Weights of a small mixture-of-experts language model, trained from scratch on English Wikipedia: a shared expert of 576 neurons.
Below are experts of layer 9 (counted from 0) of a mixture-of-experts language model. Rows are named router (the router's row for the expert), up (a neuron's input weights, with its number), down (a neuron's output weights, with its number) and show model dimensions 224-335. Each number is 200 + 40 x the weight over its row's rms, rounded and kept within 0 to 999.
Before each expert's rows: a language model's description of what the expert responds to; "raises" lists some tokens whose logits its average output raises strongly, later layers aside. This comes from a sample of Wikipedia text that the model never trained on.

# expert 41
What it handles: Non-Latin scripts, Chinese names. Byte pieces of Thai, Chinese, Bengali and Cyrillic text, and syllables of romanized Chinese names like Hong, Ch, Peng.
raises: "li", "he ", "an ", "\n", ", "
router,169,203,242,223,145,268,247,163,222,141,212,190,183,188,219,150,257,203,175,157,214,198,140,207,156,220,236,160,186,194,203,215,196,164,133,195,227,132,195,178,200,231,209,275,207,219,218,252,154,186,183,187,125,285,223,210,130,203,186,210,213,168,190,202,271,183,182,230,195,182,227,242,186,228,119,207,160,198,233,198,122,134,166,213,223,228,140,267,265,200,199,249,231,232,255,187,129,188,153,207,261,221,164,184,213,223,157,120,228,257,210,196
up0,215,164,308,252,241,215,243,192,206,204,181,206,166,94,186,196,240,201,261,207,268,176,214,139,176,201,156,200,221,196,126,192,166,178,144,152,288,187,245,207,229,204,224,168,185,187,255,170,217,170,245,277,116,255,155,174,218,151,225,205,168,188,176,216,213,225,225,189,175,241,172,216,184,217,222,184,123,218,101,210,132,228,189,216,192,240,211,185,230,178,188,219,196,242,94,250,196,217,190,159,169,236,161,186,174,197,204,147,214,187,251,230
down0,168,166,207,227,144,184,172,137,197,215,219,252,234,181,205,191,193,181,209,268,201,200,181,211,188,265,170,191,116,170,245,165,191,128,230,158,189,228,248,258,286,323,146,208,150,164,235,216,227,209,178,228,185,268,170,170,180,142,160,190,193,219,146,230,267,134,249,190,243,229,189,167,140,171,141,160,186,235,214,166,232,222,185,258,211,201,210,198,208,224,196,145,220,221,267,74,178,237,186,221,210,215,237,202,211,203,187,182,189,197,256,142

# expert 42
What it handles: Modal and verb phrases. Modals, auxiliaries and adverbs in explanatory prose, such as could, should, can, often, rather, never, and following predicate words.
raises: "in ", "inter", "on "
router,157,221,226,236,177,220,192,245,209,220,183,155,223,297,200,164,233,196,205,282,211,256,214,242,186,222,155,260,193,181,131,178,164,193,201,171,157,229,235,220,284,233,259,155,244,133,178,141,221,169,290,143,228,183,126,116,213,152,214,224,227,191,203,216,292,212,135,252,165,165,194,149,186,199,211,208,202,210,153,116,234,224,176,189,213,209,186,160,234,176,233,144,229,252,242,247,200,251,174,124,157,127,138,287,227,128,216,194,183,144,159,191
up0,178,241,254,238,150,195,193,123,241,248,225,222,251,199,233,201,212,248,170,162,175,207,178,168,162,175,204,240,189,239,117,234,235,319,203,194,212,209,194,150,145,193,195,142,183,191,222,294,208,205,183,197,177,135,236,231,214,217,144,215,219,200,207,229,152,229,230,203,174,258,187,226,242,220,210,204,247,204,198,195,190,140,170,311,148,247,246,211,110,199,246,202,202,240,252,255,213,232,121,241,164,167,203,149,233,135,254,209,222,223,195,271
down0,192,214,185,212,188,167,147,194,271,227,242,238,171,175,233,195,197,128,111,150,222,225,111,120,117,138,226,185,182,201,240,154,238,251,189,237,248,239,262,231,114,123,186,189,240,227,150,219,257,208,155,213,261,150,270,220,200,172,156,195,189,252,268,224,227,190,214,180,242,173,204,258,204,202,232,132,200,214,212,145,128,150,212,210,169,209,252,181,225,188,170,224,123,246,197,176,216,196,149,211,261,233,131,177,219,264,238,102,224,179,166,170

# expert 28
What it handles: Japanese names and punctuation. Syllable pieces inside Japanese names, Japanese script bytes, colons and opening quotes in times, episode titles and track lists.
raises: "ase", "oot ", "ase "
router,223,232,166,265,158,202,217,140,98,189,125,242,176,256,192,260,174,198,217,189,190,123,229,282,143,172,173,216,189,225,188,182,270,224,184,226,200,222,202,216,233,253,242,201,286,243,237,211,186,223,238,222,175,228,229,166,181,182,171,140,197,265,165,238,236,201,277,182,176,252,228,175,232,218,230,123,139,205,201,181,174,180,206,167,128,145,233,257,143,261,206,138,209,226,144,187,102,188,249,226,225,236,202,253,201,197,196,202,196,312,256,162
up0,161,255,189,241,212,234,200,235,164,207,148,172,238,210,184,192,169,192,167,211,248,182,202,179,254,251,191,207,167,183,207,229,174,241,234,146,207,196,127,160,225,130,206,230,174,165,141,220,121,229,144,151,198,125,131,202,201,177,135,259,149,189,226,198,165,193,276,188,202,183,217,220,184,242,191,258,245,145,239,155,263,235,221,180,221,231,156,153,186,128,198,201,279,109,202,183,221,240,221,176,244,229,202,131,240,249,195,146,174,251,155,172
down0,254,232,220,165,254,294,198,225,160,225,224,215,157,190,181,186,236,160,119,192,220,188,227,194,236,180,193,171,204,183,243,178,247,219,172,235,198,271,165,179,231,257,273,180,145,199,210,158,223,206,186,207,244,246,178,172,182,192,160,203,190,219,206,234,229,225,201,233,176,81,219,207,186,246,303,165,211,138,198,181,168,209,199,172,227,175,242,251,193,195,220,297,209,188,210,135,199,166,236,247,192,180,76,227,202,168,180,184,208,125,156,249

# expert 6
What it handles: Name-preceding tokens. Tokens just before a person's name, such as country codes in sports tables (ITA, ROU), titles like President and Sir, and against.
raises: "Nad", "Pa", "Dam", "Kenny "
router,205,175,142,185,157,259,201,206,216,205,167,185,151,105,196,240,198,135,149,252,184,220,212,239,187,157,235,233,228,180,180,300,206,179,197,241,210,191,220,256,219,243,129,149,201,148,212,148,150,257,201,174,105,197,136,152,206,245,233,249,184,202,266,197,172,209,191,249,185,188,169,134,147,251,216,229,135,204,115,181,224,239,286,178,264,166,189,187,103,255,180,269,186,157,171,269,216,166,246,203,187,166,119,88,256,227,235,137,174,187,249,162
up0,164,171,146,232,151,252,213,184,195,173,218,201,219,201,162,177,170,142,263,160,106,267,145,225,214,133,184,188,212,194,250,152,239,200,166,204,272,280,251,141,193,131,308,258,201,213,167,168,204,172,207,307,196,206,191,110,174,121,130,142,237,246,197,216,194,184,161,227,218,210,182,203,220,228,197,270,279,206,198,245,146,251,154,125,208,142,184,189,175,200,176,184,169,219,221,124,262,173,145,224,234,200,187,244,222,163,181,211,198,213,234,246
down0,180,285,210,175,126,146,252,139,242,142,225,206,178,222,205,218,256,202,198,266,200,221,154,143,205,162,166,227,200,183,250,133,159,273,183,185,244,101,183,155,175,222,230,207,200,196,153,234,143,177,230,200,212,123,249,253,228,177,214,247,127,150,185,156,236,197,193,209,174,265,224,164,259,207,219,190,166,197,190,214,253,180,186,158,196,222,232,198,173,208,185,195,206,254,154,124,183,208,252,247,236,193,213,225,264,175,191,146,250,202,192,249